Below are experts of layer 4 (counted from 0) of a mixture-of-experts language model. Rows are named router (the router's row for the expert), up (a neuron's input weights, with its number), down (a neuron's output weights, with its number) and show model dimensions 64-127. Each number is 50 + 10 x the weight over its row's rms, rounded and kept within 0 to 99.
Before each expert's rows: a language model's description of what the expert responds to. This comes from a sample of Wikipedia text that the model never trained on.

# expert 13
It responds to: Role and office nouns
router:37 47 47 39 39 49 52 44 52 54 43 42 50 56 28 40 45 69 54 52 32 39 38 53 43 41 66 62 46 43 46 48 57 60 60 47 51 43 62 70 56 57 53 44 35 49 50 49 42 59 48 59 45 61 40 59 20 48 65 54 60 53 58 46
up0:43 50 55 47 56 47 46 57 39 44 64 32 53 43 59 36 52 57 64 41 52 56 56 39 57 45 50 55 72 51 61 56 63 43 61 47 59 46 51 46 40 44 72 50 50 35 38 52 68 55 62 65 44 56 59 61 46 56 24 47 58 43 46 43
down0:55 67 53 51 34 47 64 32 57 48 52 45 59 51 60 49 44 48 63 46 45 59 67 50 39 59 54 65 63 66 32 68 57 38 44 64 41 55 62 51 44 48 58 56 49 48 62 48 51 48 40 43 51 32 57 62 37 54 44 57 43 35 67 65
up1:65 52 57 41 45 52 55 46 48 52 64 65 61 50 67 59 48 44 60 41 50 57 48 64 30 49 47 57 55 42 37 61 37 68 42 39 55 55 47 44 54 49 50 58 50 50 44 47 72 44 50 58 50 70 54 40 62 52 46 55 52 45 45 42
down1:43 44 42 71 52 50 69 43 45 54 61 36 46 48 47 56 61 54 58 50 39 52 57 57 50 68 63 29 45 42 66 50 29 59 35 55 35 56 57 48 40 56 60 42 64 74 30 54 67 62 42 37 69 48 47 47 58 50 62 47 52 50 57 49
up2:60 70 41 53 40 57 41 53 48 30 49 39 57 73 41 51 59 58 68 58 40 59 52 46 52 36 49 30 52 34 70 59 54 53 47 45 42 50 46 57 45 41 56 54 25 51 51 46 63 40 41 52 38 60 61 51 42 54 55 45 52 33 42 43
down2:55 61 52 25 41 46 57 59 47 56 36 51 68 42 45 48 38 52 67 45 62 55 60 58 37 41 35 33 60 61 58 50 32 51 43 47 47 68 44 59 66 46 57 44 51 48 59 40 42 57 51 41 53 55 53 59 45 51 53 57 59 54 56 48
up3:55 59 32 45 47 48 36 44 61 39 55 23 52 27 47 49 35 63 57 65 57 45 45 56 51 46 40 51 34 34 71 41 56 50 45 47 57 34 45 52 44 41 83 44 48 44 37 56 51 46 47 56 53 51 44 53 59 60 41 48 51 58 70 57
down3:60 47 47 46 35 40 48 64 46 48 47 60 50 60 47 53 37 50 44 32 46 34 42 49 35 37 41 49 53 61 36 51 31 56 38 52 44 44 41 41 40 45 67 44 57 45 75 40 58 58 62 56 48 49 31 47 66 39 51 44 57 57 60 61
up4:58 54 50 43 44 63 36 69 47 51 66 29 43 37 44 29 52 57 38 69 53 39 38 64 40 59 64 55 45 42 57 51 43 50 49 37 70 63 48 52 61 66 39 52 63 36 45 58 57 49 66 58 54 49 49 50 53 36 48 28 49 41 43 48
down4:41 35 58 43 41 44 62 39 62 21 48 55 63 55 49 52 55 48 39 59 54 51 56 32 56 65 50 27 44 39 52 54 49 37 35 41 17 42 60 63 69 43 50 53 50 32 52 33 43 57 64 54 60 65 41 53 53 48 41 42 47 50 41 56
up5:47 40 53 54 44 53 58 47 56 42 66 49 45 40 56 59 54 49 63 44 44 45 36 53 44 59 59 57 58 42 50 65 62 64 49 52 55 33 55 35 35 50 53 54 44 42 53 34 55 57 45 42 43 43 51 24 54 56 54 41 57 37 45 49
down5:43 55 54 35 45 34 50 32 45 58 52 58 52 43 44 53 55 52 53 54 60 47 43 62 32 26 53 41 65 57 55 55 50 42 52 38 36 47 54 44 39 43 38 58 53 33 40 53 50 55 38 61 51 49 70 47 46 54 58 49 48 52 47 47
up6:34 46 44 69 41 55 51 52 42 52 51 51 56 64 62 40 59 40 63 36 53 37 54 45 66 45 31 53 59 50 45 58 49 42 64 67 48 52 70 49 57 64 59 65 55 41 60 62 49 43 47 47 70 67 64 62 39 55 33 37 51 56 55 54
down6:50 31 51 43 65 62 41 53 55 46 53 52 29 53 58 58 53 37 59 57 64 52 56 56 54 35 51 33 66 57 50 53 51 50 45 54 43 61 50 52 55 40 45 74 57 55 41 56 47 34 53 49 51 42 59 32 56 48 57 60 43 54 53 45
up7:48 65 49 60 54 51 53 67 51 42 58 42 41 44 45 39 56 30 58 24 52 60 40 60 49 43 33 56 54 47 55 62 64 63 50 40 45 46 29 48 42 37 57 46 65 35 53 54 49 78 38 41 41 63 59 58 64 41 54 48 29 43 43 29
down7:73 33 50 44 65 46 40 50 36 46 47 38 45 41 47 33 40 51 53 58 47 46 56 49 48 52 51 48 56 64 52 48 39 43 56 55 53 65 37 41 36 35 45 52 43 27 45 56 56 41 38 47 57 45 58 54 52 47 38 53 56 55 74 52

# expert 10
It responds to: Lowercase word-initial pieces
router:53 45 59 56 50 72 61 61 57 39 50 56 51 41 58 55 49 46 42 77 49 49 41 56 47 48 42 55 36 62 37 60 37 40 61 43 67 30 51 49 54 52 55 62 37 61 61 28 49 39 33 40 65 47 45 34 61 62 67 53 58 43 43 45
up0:38 53 54 65 43 51 39 27 61 36 47 60 58 53 44 45 42 58 51 57 54 36 48 33 54 47 46 44 45 48 52 38 55 54 39 54 40 53 71 56 41 56 52 66 58 45 63 51 46 37 69 52 45 62 39 46 56 51 32 55 43 55 61 35
down0:49 60 39 67 49 64 47 24 61 45 60 43 57 43 30 65 64 57 43 23 52 61 64 49 46 35 27 57 46 55 68 46 53 30 54 54 52 52 53 50 57 52 55 55 51 43 51 47 53 37 51 34 57 69 59 65 32 54 38 53 53 68 42 46
up1:43 55 36 65 50 40 45 53 52 40 56 46 62 55 62 40 69 52 54 36 42 60 42 59 43 40 34 36 34 33 41 62 51 57 29 71 41 58 67 53 46 48 59 66 52 42 55 36 47 50 52 51 53 62 50 61 39 37 59 47 33 46 49 55
down1:48 47 70 40 35 40 45 42 61 56 34 52 66 42 43 43 43 52 30 55 41 47 54 60 32 53 56 52 53 64 60 75 46 39 43 55 44 55 62 55 42 42 39 59 52 73 55 26 47 69 65 59 57 57 49 42 59 58 75 60 47 53 49 37
up2:62 55 46 47 62 63 51 43 49 58 52 33 71 67 42 51 56 21 57 52 66 43 65 66 38 52 42 56 56 54 61 61 42 45 43 41 38 49 60 51 51 37 53 53 42 41 67 35 38 60 43 46 49 47 40 53 53 50 51 58 54 56 52 41
down2:62 41 41 56 55 50 53 56 41 40 50 35 53 65 25 45 51 38 51 50 58 44 46 45 58 56 48 34 47 53 52 60 56 55 40 59 37 45 64 29 38 47 74 43 60 50 43 67 48 55 57 46 54 57 56 54 46 41 69 33 67 39 57 55
up3:63 63 49 49 66 53 49 48 57 50 46 48 37 53 64 55 38 37 60 51 58 37 52 45 57 54 57 53 37 50 37 30 69 47 57 57 60 43 42 40 39 48 60 72 42 48 60 44 46 48 53 45 60 54 61 52 34 49 52 62 44 50 61 39
down3:41 69 53 65 48 63 47 55 46 54 57 54 44 51 46 48 48 56 50 62 37 33 44 36 42 57 33 63 69 45 66 57 50 43 69 63 43 61 45 37 55 45 49 49 48 44 39 32 56 36 43 44 50 51 52 50 42 54 54 42 53 54 46 47
up4:42 54 42 47 67 37 51 52 37 53 60 75 45 49 56 57 61 38 54 62 42 48 80 50 53 41 53 54 40 31 48 52 43 58 51 47 52 41 34 52 34 67 56 54 65 64 43 21 59 55 47 33 47 36 68 49 53 55 43 52 47 51 44 61
down4:53 54 59 48 44 48 54 42 46 58 46 48 36 31 58 52 52 46 63 54 49 52 59 66 42 46 43 39 50 32 45 62 77 52 53 51 44 52 50 39 42 61 45 54 45 53 27 69 37 42 38 41 39 48 47 58 54 64 37 52 39 55 44 64
up5:44 51 62 52 63 38 68 43 44 63 42 63 49 55 51 37 42 58 53 55 48 27 36 43 48 60 49 46 48 51 65 52 50 60 60 44 36 47 53 40 68 39 49 48 45 35 42 62 53 58 45 56 48 48 66 44 36 36 44 44 45 59 68 56
down5:46 30 35 74 47 53 41 55 57 43 60 55 46 55 56 47 32 47 65 58 39 41 45 28 56 46 46 45 55 69 60 53 66 41 56 65 50 73 50 40 42 42 58 57 63 45 55 45 64 66 56 47 58 48 37 45 46 66 38 52 55 59 39 49
up6:47 69 53 44 41 57 54 56 66 41 54 49 61 49 69 47 60 53 50 57 58 43 60 60 68 49 31 62 33 62 57 59 45 56 46 34 55 49 54 42 44 31 66 51 49 35 67 36 51 58 45 42 45 62 53 42 72 39 42 46 48 43 53 49
down6:51 61 53 56 58 42 46 53 49 50 70 48 50 76 52 51 65 64 60 62 66 30 40 52 58 46 41 47 46 57 42 43 46 46 30 43 49 50 65 46 51 56 47 51 25 62 72 51 54 48 45 66 52 47 49 47 45 48 48 53 52 59 43 48
up7:44 46 37 51 59 42 46 55 28 56 54 48 41 56 39 53 45 58 52 46 57 37 32 62 47 59 31 55 78 60 65 59 57 77 53 45 59 36 59 34 59 49 45 56 42 40 62 42 39 44 45 45 39 67 59 46 53 48 32 64 49 61 54 39
down7:49 48 44 54 30 53 55 43 40 43 33 66 42 65 40 45 58 61 49 49 59 49 69 74 26 58 51 44 64 66 61 53 52 53 65 57 54 49 66 51 45 47 56 60 50 40 50 53 33 35 59 64 55 17 47 44 51 46 47 58 55 46 54 52

# expert 22
It responds to: Head nouns and suffixes
router:26 60 52 50 40 45 54 64 62 62 67 52 32 30 46 39 38 57 55 38 40 48 46 41 54 51 46 47 23 66 46 55 49 49 45 48 47 43 66 46 63 41 40 48 33 53 55 38 45 44 42 37 56 56 51 60 49 61 61 53 49 61 62 54
up0:54 41 38 74 39 53 45 71 48 47 51 47 52 48 55 62 54 45 58 50 52 56 44 50 45 46 45 47 45 41 58 48 38 52 63 59 66 65 64 66 37 56 33 49 53 45 54 52 44 41 54 37 53 57 59 54 46 73 52 42 47 49 34 33
down0:30 43 65 50 61 60 55 49 54 57 57 53 49 58 54 42 75 53 56 43 47 43 47 54 61 76 46 44 45 57 52 45 50 40 58 65 50 50 55 53 59 52 38 60 51 77 47 44 50 45 49 58 59 42 46 70 53 51 54 32 65 35 48 50
up1:33 49 36 52 35 42 42 41 36 44 62 28 62 55 48 36 42 45 58 41 45 54 54 60 64 58 56 49 43 53 44 37 38 43 62 65 47 41 58 45 49 60 62 46 44 69 58 52 45 39 35 40 28 34 55 45 57 49 46 51 47 41 59 42
down1:47 66 50 51 55 38 44 41 73 39 46 62 26 34 47 53 47 36 52 52 51 61 50 52 46 56 63 48 54 44 35 41 50 56 64 55 56 47 49 67 46 48 64 50 70 54 39 59 48 66 48 59 51 47 52 53 44 62 53 47 44 47 51 54
up2:45 61 37 46 68 44 42 58 41 57 64 49 52 37 53 38 62 47 40 66 53 38 36 48 44 43 59 47 43 45 74 56 54 48 43 55 46 42 60 46 51 45 56 51 42 46 57 44 57 55 51 48 34 64 43 44 44 55 68 30 64 59 54 60
down2:59 57 54 46 49 41 58 22 60 38 46 40 65 47 60 70 54 40 65 39 52 71 68 41 53 54 53 61 42 57 53 72 39 26 43 51 54 60 49 43 49 35 59 44 45 54 56 48 52 44 57 49 56 54 64 46 47 43 46 51 57 31 56 51
up3:64 52 41 51 68 42 57 50 53 43 36 50 53 33 62 46 46 62 36 42 54 70 57 45 54 42 62 61 53 52 45 46 69 30 62 49 68 49 58 62 42 61 57 48 47 63 53 43 52 68 34 66 45 54 36 44 45 73 47 64 27 35 54 49
down3:57 55 39 62 58 46 54 59 49 61 37 44 62 58 38 64 46 50 42 53 36 37 54 63 58 47 38 53 50 48 54 53 49 33 55 45 53 46 45 63 68 53 36 60 45 45 64 49 53 63 51 49 37 52 48 50 46 51 54 45 53 45 69 65
up4:48 57 54 77 55 66 40 68 52 41 67 55 42 45 39 50 45 31 42 74 50 54 40 70 55 40 48 42 48 41 42 59 59 52 38 41 73 68 55 36 54 37 69 68 54 42 42 52 58 41 46 32 52 54 47 57 60 53 55 54 38 59 58 62
down4:32 50 62 54 37 44 66 50 44 50 66 52 50 53 52 45 48 60 38 35 47 48 58 63 58 56 55 33 58 46 24 50 48 60 60 57 38 58 53 42 67 60 75 54 56 53 58 40 48 52 45 44 56 43 59 47 72 62 63 38 48 64 62 61
up5:36 50 59 51 45 49 51 51 52 45 49 36 48 48 63 50 69 44 50 53 39 36 43 54 56 45 58 37 41 52 43 28 48 52 62 54 46 52 47 52 77 42 56 46 33 53 41 52 52 64 48 45 42 35 67 54 44 24 51 57 51 47 49 55
down5:36 56 65 35 46 65 59 53 78 39 44 45 44 54 38 52 48 57 27 41 59 41 39 36 53 64 45 56 64 59 42 48 35 51 36 52 48 52 48 50 40 59 45 38 58 58 51 33 43 48 55 58 56 56 10 59 56 47 53 41 49 38 46 71
up6:37 58 23 44 54 38 45 53 56 48 55 42 49 46 57 43 45 30 49 55 44 58 70 26 65 50 57 47 29 40 59 43 52 50 61 59 51 57 55 54 47 41 50 60 33 50 24 56 30 67 38 41 52 61 61 26 55 71 47 55 39 40 74 56
down6:30 56 44 85 51 64 40 51 36 45 56 75 42 47 47 51 48 39 54 55 53 42 62 52 41 55 54 59 54 46 54 58 44 51 46 35 56 43 57 60 64 36 59 40 52 39 56 55 45 45 39 46 22 43 52 34 45 56 67 52 63 38 24 52
up7:46 38 56 35 53 46 37 65 49 61 47 40 32 41 68 35 46 54 70 49 56 25 29 42 58 29 44 59 61 41 42 52 50 48 63 66 48 72 51 42 39 42 39 55 37 37 44 61 58 63 44 55 47 50 51 48 44 41 59 37 58 58 57 62
down7:59 38 62 38 63 44 61 40 41 40 51 51 49 45 45 62 42 71 34 38 45 59 65 38 44 44 53 27 51 44 43 57 54 59 54 62 32 43 56 40 39 62 28 53 34 68 50 42 44 37 44 59 50 56 55 28 49 53 62 66 48 47 42 44